From a checkpoint of a small mixture-of-experts model trained on Wikipedia: 192 SwiGLU neurons an expert, 2 empty slots to pick.
Below are experts of layer 5 (counted from 0) of a mixture-of-experts language model. Rows are named router (the router's row for the expert), gate (a neuron's input weights, with its number), up (a neuron's input weights, with its number) and show model dimensions 288-383. Each number is 128 + 32 x the weight over its row's rms, rounded and kept within 0 to 255.
Before each expert's rows: "comes after" lists some tokens at least twice as common just before its tokens as in all text. This comes from a sample of Wikipedia text that the model never trained on. Tokens count by the router's weight.

# expert 8
comes after: "\n\n", "\n", "| Party", "andidate | Votes |", " |  | ", " list"
router [120  89 149  83  69 130  95  98 126  75  90 101 158 154 143  97 127 141 187 171 146  97 204  71 136  76 168 118 122 171 123 104  91 173 133 118 120 108 151 123 162 113 132 174  98 118 147 124 132 116 154 107 177 156 119  59 140  87 102 134 108 194 156 157 193  76 108 187 134 119 109  88  48 121 137  88 112 158 124 110 153 116 121 155 126 148 126 192 125 116 172 109 191 168 126 141]
gate0 [ 93 171 167 101 137 153  52 112 175 103 150  48 160 140 120 137 100  24  98 100  79 154  84  58 132 119 126 158 132 115  61 112 156 169 123  83  82 229 123 137 119 221 137  65 104 131 108 168 136 125 174 172 144 166  75 148 102 121  91  94 111 154  74  97 164 154 161 114 100 164 102 171 153  99  59 139 122 153 141 178 126 123 178 117 115 119  97 124 155  97 134 159  83 125 105 155]
up0 [138 128 108 170  80 103 152 173 127 129 171 182 151 116  99 128 149 183 145 153 155 168 135 131 123 132  97 125 128 131 141 138 120 134 105 135 142 127 117 102 167  18  89 152 195 138 213 101  78  81 109 112 217 129 156 115  66  89 132 122 125 127 205 172 111 153 133 138 112 125 131 115  90 106 170 147  95 118 105 107 168 110  81  95 141 138 114 110 147 123 161  83 125 125 151 104]
gate1 [ 89 150 156 113 133 139 137 112 159 145 210 145 162 141  90 168 122 122  72 164 182 174  98 136 102  90 120 105 134 130  86 171 141  87 167 111 156 106 107 140 143 138  83  86 171  81 156 176 107 121 100  90 119 157 127  98  38  95  73 149 107 140  84   2 150  98 117 120 113 170 142  83  93  90  94 122 191  93 148 104 133  84 113 198 139 143 140 139 184 151 102  50 143  92 110 122]
up1 [121 145  89 165 127  85  94 136 137 124 135 115 147 136 130 146 164  95 102 152 151 178 165 155 161 128  90 133 109 151 154 126 162 141 113 131 151 134 132 113 130  60 135 100 155 103  94 162  83 121 141 118 114 134 135 190 134 176  37 118 138 142 137 126 120 136 147 158 116 101 124 141 121 163 127 124  66 128 118 144  92  85 121  93 168 148 150  85 109 162  78  98 144 135 124 161]
gate2 [ 71 164 170  87 108 160 189 124 111  92 147 167 101 122 148  74 105 107 123 100 162 153 137 125 128 134 161  73  71 121 162 116 110 150 184  90  97 190 100 135 126 130  86  91  96 153  81 119 106 148  97  91 138 151  73 127 104 146 134  74 195 110 129 136 166 156 125 113 137 114 159 229 150 143 155 129 171 141 136 110 110 140 107  91 173 164 134 141  84 144 125  97 142 154 154 140]
up2 [128 143 139 158 146  86 126 128  68 148 161 113 158  93 104 131 168 132  66 139 165  43 145 133 137 184 109 134 144 115 157 133 138 133 111 107  72 142 122  86 127 155 146 104  99 145 130 129 117  67 155 132 140 120 127  67 162 121 108 127 138 122  85 115 134 107 108  99 130 223 123 132 115 131 152  76 160 111 137  99 155  72  89 154 161 152 121 108 131 103 171 132 120 137 113 125]
gate3 [100 100 158 135 136 154 124 101 112  76 150 152 149  42  78 101 110 137 129 115  98 109 111 189 144 124 176 101 132 106 128 159  91 151 137 104 104 124 114  99 114 171 111 127 117 177 140 189 102 150 146 117 133 160  99 133 134 122  66 101 116 145 140  96 142 121 139 135 132 165  56 110 158 189 105  80  59 107 201  70 128 155 159 201 111 117 163 157  88 139 101 147 177 112 132  62]
up3 [115 159 146 168 126 111  93 135 135 122 119 115  42 135 138 114 125 108 182 115 185 116 187 122 157 163 112  93 173 141 106 199 142  81 115 117 147 134 143 152 128 128 109 113 144  98 124 104  98 126 127 107 137 128 213 167 156  61  74  93  98 145 112 153 139  94 155 160 119  77 161 143 133  83 166 170 124 139 132 107  95 142 126 147 118  77  69 151  83 155 144 123 158 180 149 118]
gate4 [111 107 140 120 113 127 102 178 105 123 176 151 147 126  99 144  85 150 105 128  91  81  50 103 103  88 121 137 161 140  74  65 100 136 111  49 111 138 188 111 114  85 109 114 167 179 134 147  54 171 147 129 148 147 142 151 146 137 172 113 130 137 144 177 177 107 136  81 106 120  83 146 122 127 123  80 130 118 165 100 114 148  86 149 193 123 136 124  80  87 163 175 104  69 127 137]
up4 [ 82 103  64 101 105 176 143 166 164  69 102  95 140 173 140 155 128 108 161 129 140 158 151 149 106 110 121 136 105 114 170 132 156  97 122 156 119 127 163 133 136 121 162 129  41  97  62 255 136  99 149 117 186 170 106 131  82 105 134 145 144  95 129 118 126 110 159  84 150 121 105  82 105 160 117 141 195 144 108 160 193  88 104 102  88 115 153  81 153 117 139 102  56 117 153 131]
gate5 [118 124 119 130 142 114 102 172 122  99 177 165  93  95 135 150 121 126  84 159 108 162 124 125 113 144 132 168 128 115 159  96 144  93 179 142 120 154 133 135 151 112 108  91 131 174 123 124 165 124 109  68 103 135 123 104  88  97 153 157 133 108 115 110 198 110 113 108 124 152 130 138 126 157 150 169 154 135 117 108 120 136 162 130  59 107 141 146 110 190 103  90 160 111 155 197]
up5 [187 207 144 164 132 106 114  87 191 169 108 154 123  92 125 138  80 133 137 153 138 100 103 106 101 167  99 119 169  63 109  83 133 115 107 159 166 155 136 169 170  98 108  81 183 147 154 163  45 113 140  67  97 128 173 174 127 141 177  91 187 171  94 171 143 171 138 136 150 162 161 130 118 133 182 116 146 150 118  68  76 161 165 141  74 111 155 161 165  72 125 111 116 101 130 163]
gate6 [114 152 167 118  98 110 121 168 114 180  93 152 123 153  51 108 176  95 151 138 179 107 162 185 167 151 106 146  70  85 125 113 148 157 122 138 109 100 105 126  97 147 107 114 114  99 133 163 127  87 144 104 136 183  83  77  87 110  68  95 123 135 113  64 132 129  84 125  98 116 137  95  96 168 134 104 111 149 114 109 138 110  98 161 110 164 104 186 182 128 175 111 157 153  99 147]
up6 [154 105 162 156 131  79 119 158 180 137 125 105  86 171 122 115  79 134 137 142 103 104 129 164 164 109 160 124 161 118 113 183 151 136  24 103 101 143 174 131 132 123  85 111 116 183 120 188 114 170  97 121 108 147 154 127  73 119  81 144  96 110 157  61 128 156 160 126  95  97 168 167 109 156 130 156 124 159 176 146 132 140 161  70 150 128  59  98 140  87 130 140 109  89  98 102]
gate7 [108  84 113 157  68 152 153  83 145 121 175 163 153 120 108 147 154 124 119 164 133  93 127 108 112 122 128 156 175 145 112 172 150 112 108  70 109 121  76 139  95 137 171 138 158  64 120 129 179 125 155 131 177 121 131 147 169 169 120 103 118 129 126 129 103  89 148 107 109 138 128 155 105 137 144 145 124 164 164  86 165 112 167 127 200 202 112 142 146  96 134 120 138 186 111 190]
up7 [133 135  48 155 107 109 132  99 121 113 127  80 124 140 156 121 137 140 109 149 101  88 162 127 104 164 116 164 146 142 152 118 132  95  98 149 102  86 113 108 121 105 110 127 164 144 151  71 142  97 136 128 139  93 190 158 109 134 138 171 184  99 130  93  74  89 175 178 157  83 125 108 170 137  79 115 169 116  54 169  79 137 102  86 149 155 120  82 124 112 134 144 182 130  79  73]
gate8 [145 181 150 110 125 100  65  93  93 131 141 120 120 149 167  31 134 151 136  76  83 142 192  88 146 135 157 115 115 141  97 177 141 133 162  89 159 149  96 143 150 123 148 130  69 107  98 130  74 129 175 135 116 140 108 121 125 124 113 158  80 135 106  98 151 110 108 128 154 161 154  67 136 121 135  98 109 145 113 126 134 143 114 119 141 149 144 134 187  97 120 170 169 151 106  85]
up8 [142 167 123 130 154 126 143 150 171 116  73  78 115 118 113  72 148 150  85 126 109 148 118 147 136  86 128 123 123 173 154 179 173 141 181 162 147 110 136 123 125 116 173 215 192 131 107 161 113 146  67 101 118 147 102  98 132 162  97  80 228  93 135 122 120 100  98 124 140 117 134 123 192 167 143 131  74 119 123  34 143 118 133  89 143 118 137 107  92 173 175  88 133 122 141  68]
gate9 [125 136 112 217 139 151 128 111 104 199 126 145  81 141 151 136 133 129 128 154 148 160 141  42 139 151 134 145 154 126 135 139 100 121 118 143 108 158 163  86 100 127 142 128 159  95 146 113 132  84 141 161 166  81 136 142 152  98 100 148 105 137 122 124  99 126  70 110  56 147 170  86 126 122 100  69 139 127 137 122 116 125 103 170 188 137 179 190 114  96 133  76 149 121 161 205]
up9 [131 131 125 178 131 110  71  90 115  68 151 198 129 135 130 126 188 108 101 109  95 194 116 132 150 155 157 130 111 154 111 138 167 136 182 118 143 130 117 109 141 153  96 142  83 138 105 114 151 185 107 114 119 133  95  99 117 122  99 167 143 129  96 144 103  87 134 123 164 179 152 118 139  73 114 105 142 110 120  83 145 129  96 129  93 190 121  95 177 119 152 167 120 105 123  70]
gate10 [ 54 110 194 115  72 114 112 153  84 184 122 109 144 130 163 146 115 114 113 124 157 147 144 143  97 106 157 128 109 110 117 147 128 161 142 107 114 139  77  96 115 193 152 197 118 138 174 181 105 141  98 141 159 114 106 124 131 122  99  92 121 178 120 120 102  98 102 145 145 162 160  63 125 155 154 113 114 152 144  60 102 111 158 192 118 136 123 158  99  93 119 104 206 161 135 102]
up10 [152 102 192 106 151  68  93  89 129 144 144 145  85 142 178 120 103 127 119  99  74 152  95  53  94 112 137 105 125 115 107  62 139 144 125 133  74  90 133 102 113  96 128 112 113 100 141 191 105 151 163 122 133  96  48 124 104 104 149  93  93 140 154 126 156 176  95 103  77 121 148 161 193 101 164 100 105 113  63 121 127 161 127 150  73 159 147 115 113 163 135 154 111  62 171  98]

# expert 14
comes after: " | ", " ", "| ", "–", "; ", "2"
router [104 143 144 108  95 161  71 110 144 146 119  81 122 176 121  53 126 110 157 159 101 135 113 105 144  89 131 140 103 145 133 155  78 106 159  96  84 104 135 110 105 113 143 151  95 140 128  99 106 162  98 108 184 128 126  87 102  49 133 114 112 135  93 111 174  89  91 199 127 124  76 112 108 126  86  70  95 196 113 123 160 149 161 144 135 190 161 108 145 115 164 107 126 159  85 152]
gate0 [135 124 162 143  98  91  87 105 138 120 103  58 160 109  79 102 113 112 113 133 115 120 130 123 199 104 172 160 119 168 152 108  98  84  88 120 102 100 170 115 149 107 137 155 121 218 116 112  78 151 170 120 101 133 165 129  73 133 149 143 113 101 132 128 100 124 130 159  78 197 112 158  96 105  71 151  71  97 147 140  95 159 116 131 167 168 116 106 132 125 109 108 118 157 110 107]
up0 [167 147 156  90  66 126 130 114 136 146 171 130 138  73  76  75  90 101 121  85 120  93 103 149 188 116 101  82 127 123 121 147 160 103 150  59 119 102 158 134 115 144 123 162 131 154 126 162 123 168  78 140 151 143 146 130 122 156  68 115 178 111 127 103 107 144 159 109 125 146 149 115 113 148 166 114 149 120 114  98  86 142 140 114  97 114 110 155 109 172 193 111  86 175 110 152]
gate1 [153 123 174  82 158 149 128 136 113 128 166 152 197  57 200 149 168 147  94 109 159 129 126  84 171 123 113 173 139 151 143 138  86 129 173 106  98 202  90 139  92 100 199 154  95 114 150 160 155 117 156 172 110 153 124 168 173 112 125 142 159 144 113 192 175 157 142  92 141 110  95 115  98 140  67 151 144  93 173 124 107 130 153 135 135 170 115 138  99 142 115 152 150 177 171 111]
up1 [168 139 102 121 131 111  55  87 113 174  75 122  81 128 161 118 116 119 146 127  81 175  80 116  70 152  82 104 123 149  92 150 134 125 109 104 156 112 142 130 124 137 115  94 132 161 140 112 141 140 118 133 107 167  62 119 136 123 148 129  50 103 193 138  94  68  88 164  92 172 124  77 154 122  68  96 168 188 192 165 129 133 185 130 152 178  84 141 149  89  54 144 156  45 184 114]
gate2 [138 101 123 119 124 119  95 112 128 144 182 156 182 190  88 122 126 133 132 104 148 133 112 115 106 162 177 146 164 169  96 130 135  91 120  98  90 155 140  92 146  77 150 106 108 111 121 157  88 160 104 123 115 138 103 134 149 116 151 164 108 136 155 171 125  86 152 146 180 158 120  59 158 173 120  95  88 136 152 140 112 111 132 166 149 109  98  84  96 134 155 141  94 134  50 122]
up2 [145 136 133  94  59 145 121 126 117 132  98 141 127 148 162 113 143 106 164 168 153 155 132 169 128 171 193 186 154 127 119 107  98  92 120  81  64 142 116 130 141 119 142 152 126 135 142  97 182 107 144 155 183 105 133 101 144  76 115 110 144 144 117 167 149 130  87 154 140 106 178 153 158 178 111 127 103 118 134 120 211 151 169 113 119 125 114 127 107  96 165 122 131 144 108 110]
gate3 [142 133  98  97 143 104 153 136 119  80 152 123 131 137 152 126 126  48 160  90 181  56 172 165 119  95 199  62 126 151  90 140  97 118  72 108  92 128 135 120 148  99 119  81  70 110 105 163 104 120  95 150 132 148 124 128 150 120 141 167 129 138 101 105  81 113 151 139 120 121 135 121 141 152 168 128 107 140 117 117 134 110 111 101 107 169  92 201 169 123  93 126 166 118 116 140]
up3 [113  95 102 122  97  92 162  97 104 142 157  96 147 158  62 153 159  98 149  72 100 155 142  64 127 115  92 137 150 140 124  83 154 166 119 142 144  81 156 115 120 103 120 157 147 121 112 117 114 120 107 112 153  93 106  99 124 135 169 180 142 144 183 130 206 181  63 109 130 144 116 148 133 149 106 161 136 119 174  97 163 171  93 130  83 138 126 162 119 137 119  80  89 151 127 139]
gate4 [114 121 125  80 137 106  98 100  92 125 120  91 126 159 128 135 123 139 126 128  86 128 166 119 142  97 137 120 135 151 152  96  86 109  65  79  57 134  61 119  81  98 179 177  59 109 114 150 118 138  72 122 155 159  68 129 137 144 121 117  94 143 118 146 156 155 133 156 130 146  95  94 181 163  96  81 125 166 123 185 143 205 149 147  45 126 177 144  66 132  75 122  76 159  93 171]
up4 [109 124 104 111 200  94 108 149 136 138  96 208 155 157 112 185 133 117  94 108 119  79 135  98 186 116 193 181 149 151  92  94  81 112 127  95 190  96  77  96 131 135 103 143 231 137 199  96 131 149 111 123 117 111 158 137 105 134 171 151 112  93 114 149 169 125 100 151 160 168 180  71 176 212 176 102 135  86 141  82 153 149 182  81  38 164  95 143 128 129 171 154 138  92 115 127]
gate5 [124 158 111 137 186  94 109 114 102  71 150 127 153 124 126 142 147 159 141  92  84 125  70 115 138 155  88 122 113 123  90  69 124 129 178 105 176  83  96 114 152 187 139 114 137 135  91 106 104 131 141  93 177 142 128  86 128 126 141 142 130 176 158 116 186 109 123 127 118  99 114  98 152 202 179 135 123  79 129  87 104 149  54 157 121 166 111 144 129 162 132  82 166 152 156 111]
up5 [ 80 124  99  94 157 147 123 128 110 161 106  97 149 128 158 105 133  42 111 119  70 180 137 163 132 141  93 176 182  87  94 125 186 102 165 131 148  79  87 140 168 102 106 142 156  51  76  96 105 144 124 145 124 120 154 120  62 128 168 125 178 124 144 126 143 130  74 126 137 137 128 119 149 197 118 188 148 136 106 129  67 165 150 171 132  79 111 114 145 132 127 147 132 179 101 125]
gate6 [178 110 120  86 131 135 116 146  77 141 126 153  80 132 125 115 130 125 113 154 137 116 139 164 120 130 128 159 116  88 143 132 130 152 160 135 121  80  91 144  82 164 205 107  85 106 104 137 118 127 174  97  88 166  99 135 133  49 180 185 126 143 110 134 148  29 156  81 126 111 132  68 159 151 117 164 109 108 153 119 188 161 150 115 103 152 114 126 143  48  82  71 146 169 107 118]
up6 [ 97  78  87 171 104 157 176 174  66 159 173 103  77  87 126 126 187 166 107 210 168 145 122 113 164 208 128 135 130 141  92  90 114  73 187 105  94 135 134 164 110  73 154 169 118  93 111 137 181  88 153 130 159 104 109 145 149 100 128 169 117  98 134 147  82 133 164  98  89  97 163 118 134 115 180 162 152 124 105 175  94 143  94  89  78 137 125 130 151 158 123  88 160 129 113 154]
gate7 [126 135 202 139 137 126 141 127 112 159 150 107  84 126 158 186 146 153 156 139 151 111 113 186 119 100 128 105 122 116 100 139 123 188  86 109  75 107  66 160  81 148 142  92 115 167 123 111 152 129 119 150 103 143  80 145 178 125 168  72 108 210  87 188  98 157 140 124 119 156  75 109 110  82  60 174 175 149 129  80  66 122 158 103 147 154  96 145 142 155 131 142 151 120 127 127]
up7 [105 107 219 114 163 144 122 144 187 124 184 115 104 125 122 126 208 125  78  66 199  62 116 103 151 178 141 125 142 181  75 108 128 153  72 103  84  94 153 153 159 138 136 122 142 113  99 133 157 118 125 110 119 120 104 183 107 102  77  95 135 145 166  89 144 163 173 121  67  89 147 111 110 102 103 160 160 117 150 124 132 134 109 117 104 163  53 169 154 119  95  85 103 140  68  97]
gate8 [107  98  75 140 169 114 215 101 182  89 139 129 137 158 152 134 104 141 181 147 151 119  87 122 145  99 163 109 122 123 122 118 162 126 136  91 154 119 178 118  99 142 154 107 144 140 129  88 156 117  99  87 149 127 127  87 115  99  84 129  85 130 200 108 168 142  10 126 118 116 127 140 137  76  86 147 113  73  96 140  88 139 115 151 130 122 125  75 149 154  96 158 135 148 121 161]
up8 [156 123 146 116  75 109 132 149 154 163 147 140 108 121 144  60 122 147 189  99 146 160 128 106 163 120 162 109  77 134  93 157 138 125 115 165 168 144 124 119 110 145 121  48 175  94 161 121 177 190 145 149  98 125 165 140 174 112 113 165 180 132 160 103 106 126  75  80 137 185 100 150 155 112 132 153 147 142 170  76 136  87 173 102 103 138 134  98  69 181 161  85 181 139 105 125]
gate9 [150 123 133 171 137 106  96 143 114 111 136 110  98 100 102  84 127 131 154 161 100 110 148 136 142 150 122 115 175 108 108 112 100  95 115 123 107  79  97 150 192 104 179 120 126  92 162 125  91 106 131  91 110 122 158 175  65  98 207 109 104 165  89 160 176 166  77 126 129  73 152 112  91  80  84 126 155 116 157 203 135 149 169 193 107  64 152  64 124 118 159 168 139  96  93 159]
up9 [131 112  80 139 132 100 140 114 146 152 172 158 113  70 127 169 175 130 123 125 122 113 127 160 131 150  49  67 194 120 132  76 181 163 177 109 137 116 159 123 109 101 101  84 169  62  90 106  79 111 100 137 150 145 152 124 158 115 100 177 101 140 123 163 151 137 122 129 107  80 114 179 147 167 138 138 178 114 100 151 141 134  83 166 144  82 108 108 138 134 116 162 118 124 121  42]
gate10 [164 106 144  77 152 104 119 108 121 143 116 120 119 167 187  99 213  63 102 149 159 153 163 133 147  84 170  29 131 121 178 164 132 110 157 102 110 128  88 100 113 101 166 112 127 128 139 133 173  98  94 157 181 176 155 121  80 156  95  82 135 113  69 125 134 104  97 119 101  85 159 110 114 172 173  99 182 145 107 128 131 148  82 144  63 110 165 119 134 181 156 123 143 156 153 121]
up10 [150 117 103 134 158  79  82 163 110 112 127 104 116 100 177 106 105 177 120 141 138 103 122 124 109 132 101 174 136 161 171  62 126 147 171 127 131 178 125 174  93 120  59 142 136 126 160 138 103 111 165  98 138 123 199 135 118 140 158 133 134 107  68  93 113  88 163 139 138 131 122  86 213 101 118  93 142 119 125 169 165 135 129 145  83 132 123 154 113 154 135 129 172 187 161 172]

# expert 5
comes after: " |", " | ", ")", " |  |", "; ", " |  |  |"
router [116 141 141 102 114 147 118 167 139 107 141 140 150 130 108 130 135 118  95 133 107 113 103  72 140  45 155 112 123 175 125 111  97 134 179 132  78 109  57  72 140 140 151 138  86 156 135 165 124 140 127  86 192 105  91  53 114  63 132 147  56 122 124 109 156 127 133 147 133 153 106  96 134  90 103 146  86 168 120 166 173 108 146 151 119 139 165 141 101 124 148  97 172 135 142 163]
gate0 [ 35  85 100 117 146 145 138 127  93  99 115 156 112 100  87 113 116 159 140 147 107 105 151 147 164 167  34 112 133 104 104 158 137 124  98 121 162 125 147 133 108 122 131 108 152  97 141 127 158 184 136 118 108 163 156 162 175  97  93 153  74 148 119 107 135  82 149 110 139 193 160  58 162 134 118 141 162 170 108  88 173  63 129  63 119 188 145 125  69 152 168  93  98 129 175 174]
up0 [143 146 158 133 122 170  56 125 165  95 175 100 113 131  84  87 126 106  95 112  85  64 135  86  88  87 114 170 104 133  92 168 182 119 153  85 125 182 134  90  98 167 152 142 129 133 145 151 123 106 138  86 117 135 112 149 152 172 108 109 109 133 174  69 134 146 139  95 105 144 141 114 134 128 136 128 181 179 141 110 188 103 148 151  82 143 139  95  80  96 161 100 117 172 149 156]
gate1 [155  97 156 145 170 108  96 166 160 163 150 126 156 154 127 123 132 110 146 110 105  83 135 133 172 121 137 110 182 126  88 129  88 115 134 136  57 190 107 135 164 148 120 133 134 140  56 169 128 130 117 123 133 133 173 135 157 106 164 148 203 138 130 139 127  90 143  99 130 160  98 101 174 134 106 143 162 149 155 124 196 108 147 169  83 109 141 157 112 166 153 132  99 165  92  82]
up1 [111 126 116 120  80 156 125  54 126 114 125 119 154 127 116 122 143 175 145  84 147 226 139  81 109  83 128 130  94 144 150  83 162 103 153 106 139  94 126 118  97 104 131  92 128  81 135 110  68 118  96 136 136 191  60 118 113 120  85 144  23 138 119 104 102 110 143 140  96 102 179 144 169 125 145  96 158 160 161 115 143 162 116 141 187 190 111 131 131 129 116 129  72  84 141 162]
gate2 [150 125 185 162  89  86 165  95  90 159 177 127  68  83 123  92 143  93 114  72 162  89  97 149  66 133 127 132 127 144  62 139 144 132 144 153 113  91 109 109  69 191 107 151 189 134 198 120 104 151  48 115 182 113 153 165 146 102 163 137 151  91 144 180 160  96 127 131 139 182 152 191 129 145 153 131 108 159 174  83 152 116 176 140 158 172 129 153  91 100  98 109 141 154 149 141]
up2 [103 162 110 126 110 100 126 102 115 134 131 160 115 111 125 137  96 143 115  95  95 152 132  97  61  96 170 111 150 118 150 132  92 172 167 157 107  66 156 165 106 169  96 178 156 158 188 114  81 136 115 114 156 134  80 170 136 140 152 135 128 118 177 151  97  57  81 136  96 142 148 106 161 155  82 128 127 155 130 118 128 126 120 174 103 103 114 106 199  95 145  98 160 167 125 170]
gate3 [134  80 106  94 114 141  59 158 139 123 122 175 142  87 107 110 134 110  90  90 103 128  72 139 145 153 146 155 162  85 120 119 168 183 126 193  75 198 132 142 103 103 156  57 164 121 133 139 149 144 148  70 143 132  80 123 216 163 119  82 121 152 119 131 155 149 111 136 105 177 137 109 154  98 127  99 155 161 159 170 149 121 154 156  91 108 144 154  66 158 140 105 109 122 130 108]
up3 [ 47 121 159 134 136 123 118 158 125 147 120 105 120 160 195 108  96 109 123 129  91  89 112 149  73 104  95 192 140 139  94 108 190  86 152 142 124 118 174 140  58 157 162 100 104 139 162 100  91 111 113 127 110 148 176 166 146 128 156 167 100  86  82  76 179  90 103 149 121  94 116 111 131 153 129  87 119 101 183 102 199 115 192 165  59 102 169  65  86 113 139  61 112 131 120 116]
gate4 [136 128 166 159 134 152 109 142  57 131 126 169 107 142  89  88 104  94 155 122 113 117  81 139 100 111 128 129 150 118 141 131 129 180  80  71  97 121  81 130 136 157 108  67 162 158 159 121 162  74 175 115 112 177 109  87 134 135 155 115 127 139 168 125 103 134  76 122 150 102  96 138 220 165  19 130  94 165 167 123 163  96 142  58 127 173 169 191 113 131 100 131 198 149  95 108]
up4 [113 124 106 101 164 168 132 119 112 102 112 151 103 176 169  89  74 134 136 128 180 179 133 183 100 132 103 123 139 108 140 127 216 136 121 116 160 203 145 141  93 128 161 174 152 119 128 167 175 136 160 173  87 109 141 130 166 120 112 140 133 143 115 136 137 152  92  82  98  73 109 149  70  86 127 105 177  99 135 145  72 117 106 112 163  96  76  85 142  94 167 140 120  74 149 151]
gate5 [147 111 162 135  98  94 168 145  98 157 145  99  33 147 109 151 124 105 125 113 144 168 151 129 131 140 143 147 129 127 146 133 167 137 124  81 169  92  75 137 130 180 109  97 108  89 120 139 150 206 112 119 119 122 142 126 114  94 166 140 141 109 154  74 174 154 124 172 116 139  78 112 175 107  90 163  86 164 113  86 139 108 137 122 161  90 126 118 128 136 123  71 114 120 103 102]
up5 [ 94 104 113 172 102 122  81 155 108 131 159  89 121 142 107 163 125 126 122 136  85 128 133 102 156 131 163 131  79 102  74 129 117  83 112 150  94 109  77 123 147 142 162  83  98 154 106 144 143 172 147 100  99 190 144 152  97 153 104 165 109 177 137  87 117 130 187 162 148 202 136 124 112 101  92 169 149 113 121 136 111 142 110  84 110 133  96 192 132  89  82 128 109 121 138 144]
gate6 [119  88 129  91 184  88 153 175 106 198 147 156 180 130 176 105 104 146 146 153  81 117 142 127 209 187  85 152 105 132 142  46 194 186 143 100 152 164 137  92 140 120 134  94 100 107  73 171  80 118 138 192 112 101 100 163  75 116 104 128 137 152  77 123 151 157 125  97 113 158  93 126 156 103 179 185 103 115 138 146  98 116 133 127 106  66 108 144  89 168 128 123 164 116  95 155]
up6 [159  97  99  79 110 110 167 156 161 121  94 151 158 196 147 122  75 145 176  76 143 110 213 144 177 117 135 148 153 187 158 144 165 121 182 146 131 108 182 128 134 143 125 149 190 143 111 121 153 132 111 111 167 104 164  87 118  94 132 127 147 165 113 106 205 147 130  91  99 119 165  68  61 100 178 116 100 153 116  42 130 129  62 131 135  81 140 127  67 158 124 115 180 139 147 120]
gate7 [100 144 148 124 160  77 135  85 123 121 153 107 189 122 120 121 150 177 153 134 183 114 152 192 166 175 115  86 117  85  83 104 105  71  90 137 106 196 154 127 139 160 117 149 141 173 102 155 133 142 141 120 122 112  68 192  82  90 142 143 161  99 148 160 126 134 122 139  91 139 134 113 108 130 156 149 115 170 153  76  93 168 113 117 118 156 148 146 135 173 147  96 109 101 107 130]
up7 [146 102 149 162 133 169 145 100 163  95 125 111 115 154 119  85  77 106 149 137 163 135 165  69 141  99 135 201  64 211 176  93 167 126  63 124 121 137 149 117 110  79 138 137 142 114  83 131 152 141 156 165 161 105 134 174  89 133  71 138 113 155 139 110 119 157 150 107 152 126 132  95 166 124 113 144 164  85 141 157 147  80 133 154  80 136 122 130  86 136 139 116  91 134 120 139]
gate8 [ 91 162 150  79 147 192 141 115 114 136 117 152 161  53 118 115  79 132 187 120 114  81 149 128 153 160 157  40 133  87 149 169  62 114 110 134 136 182 140 143 138 197 108 141 104 192 101 131 133 101 170 118 151 126 108  80 191 151 149 150 115 134  81  70 144 167  91  86 140 128 158 147 121  77  91 153 112 112 132 119 119  87 109 130 132 122 162 110  98 106 169 145 140 119  97 149]
up8 [187 124 109 151  91 158 159 108  81 129 106 168 152 107 203 117 132 146 120 112  85 128 157 134 200  97 166 197 112 191 134  67 135 167  83 186 192 141  64 102 128 161 102 109 151 197  87 163 166 172 154  69  89 126 134 105  73 139 172 118  97 103 152  65  93 105 143  91 133 205 110 103 175 147 113 141 122 171 109 105 113  71  95  82 155 126 147 158 141 114  83 133 136 102 119  71]
gate9 [124 121 167 110 141  51 128 175 158 143  90 122 101 122 174 124 162 172 154 131 146 160 107 108  97 163 109 166 133 162  75  83 119 195 165 150 151 144 174 126 106 149  94  36 147  76 131  93 134 208 108  95 131 121 151 106 122 127 145  82 171 125 145 157 135  82  68 117 100 101 106 105 129 149 127 102 140 115 160 132 133  51 129 133 133 146 162 128 169 106 105 145 169  96 130 154]
up9 [116 141 137 227 112 120 141 144 147 141 115 130 114  93 159 136 148 181 137 177 170 140 149 151 151  47 100 181 110 148  78 162  73 168 108 132 112 106 140 122 165 179 122  89  96  44 128 107 126 145 126 140 108 115 165 107 123 156 102  90 141  79 123 139 137  90 129 169 193 129 132  95 135 169 128 138  58 190 166 169 130 159 136 142 121  85 101 148 147 119 114 146 104  77  78 109]
gate10 [170 130 132  80 112 111  98 106 197  87 144  88 115 164 132 138 111 175 121  50  93 162 137 141 196 133 120 112 103 146 121 104 140 166  73 162 102 154 118 146  96 204 103 125 125 129 178 179 159  81 111 126 128 108 105 115 165 140 101 100  97 154 127 143 163 179 129 179 127 153 123  94 136 127 126 145 147  74 119  97 115 142 133 130  65 135  88 162 135 118 145 144  95 124 113  59]
up10 [121 137 161 113  60 107 146 142 120 102 183  97 106 138 115 161  91 101  88 146  92 118 192 173 153 117 154  45 133 120 156  84 121 137 154 137 116 137 153 138  82 165 129 140  95 123  92 141 115 114 140 136  94  63 121 142  83 150 134  74 114 123 115 141 139 126 142 173 139  90  70 100 143 143 150 135 107 135 112 157 131 143 124 142  96 175  83  83 120 115  88 124  59 181 116  81]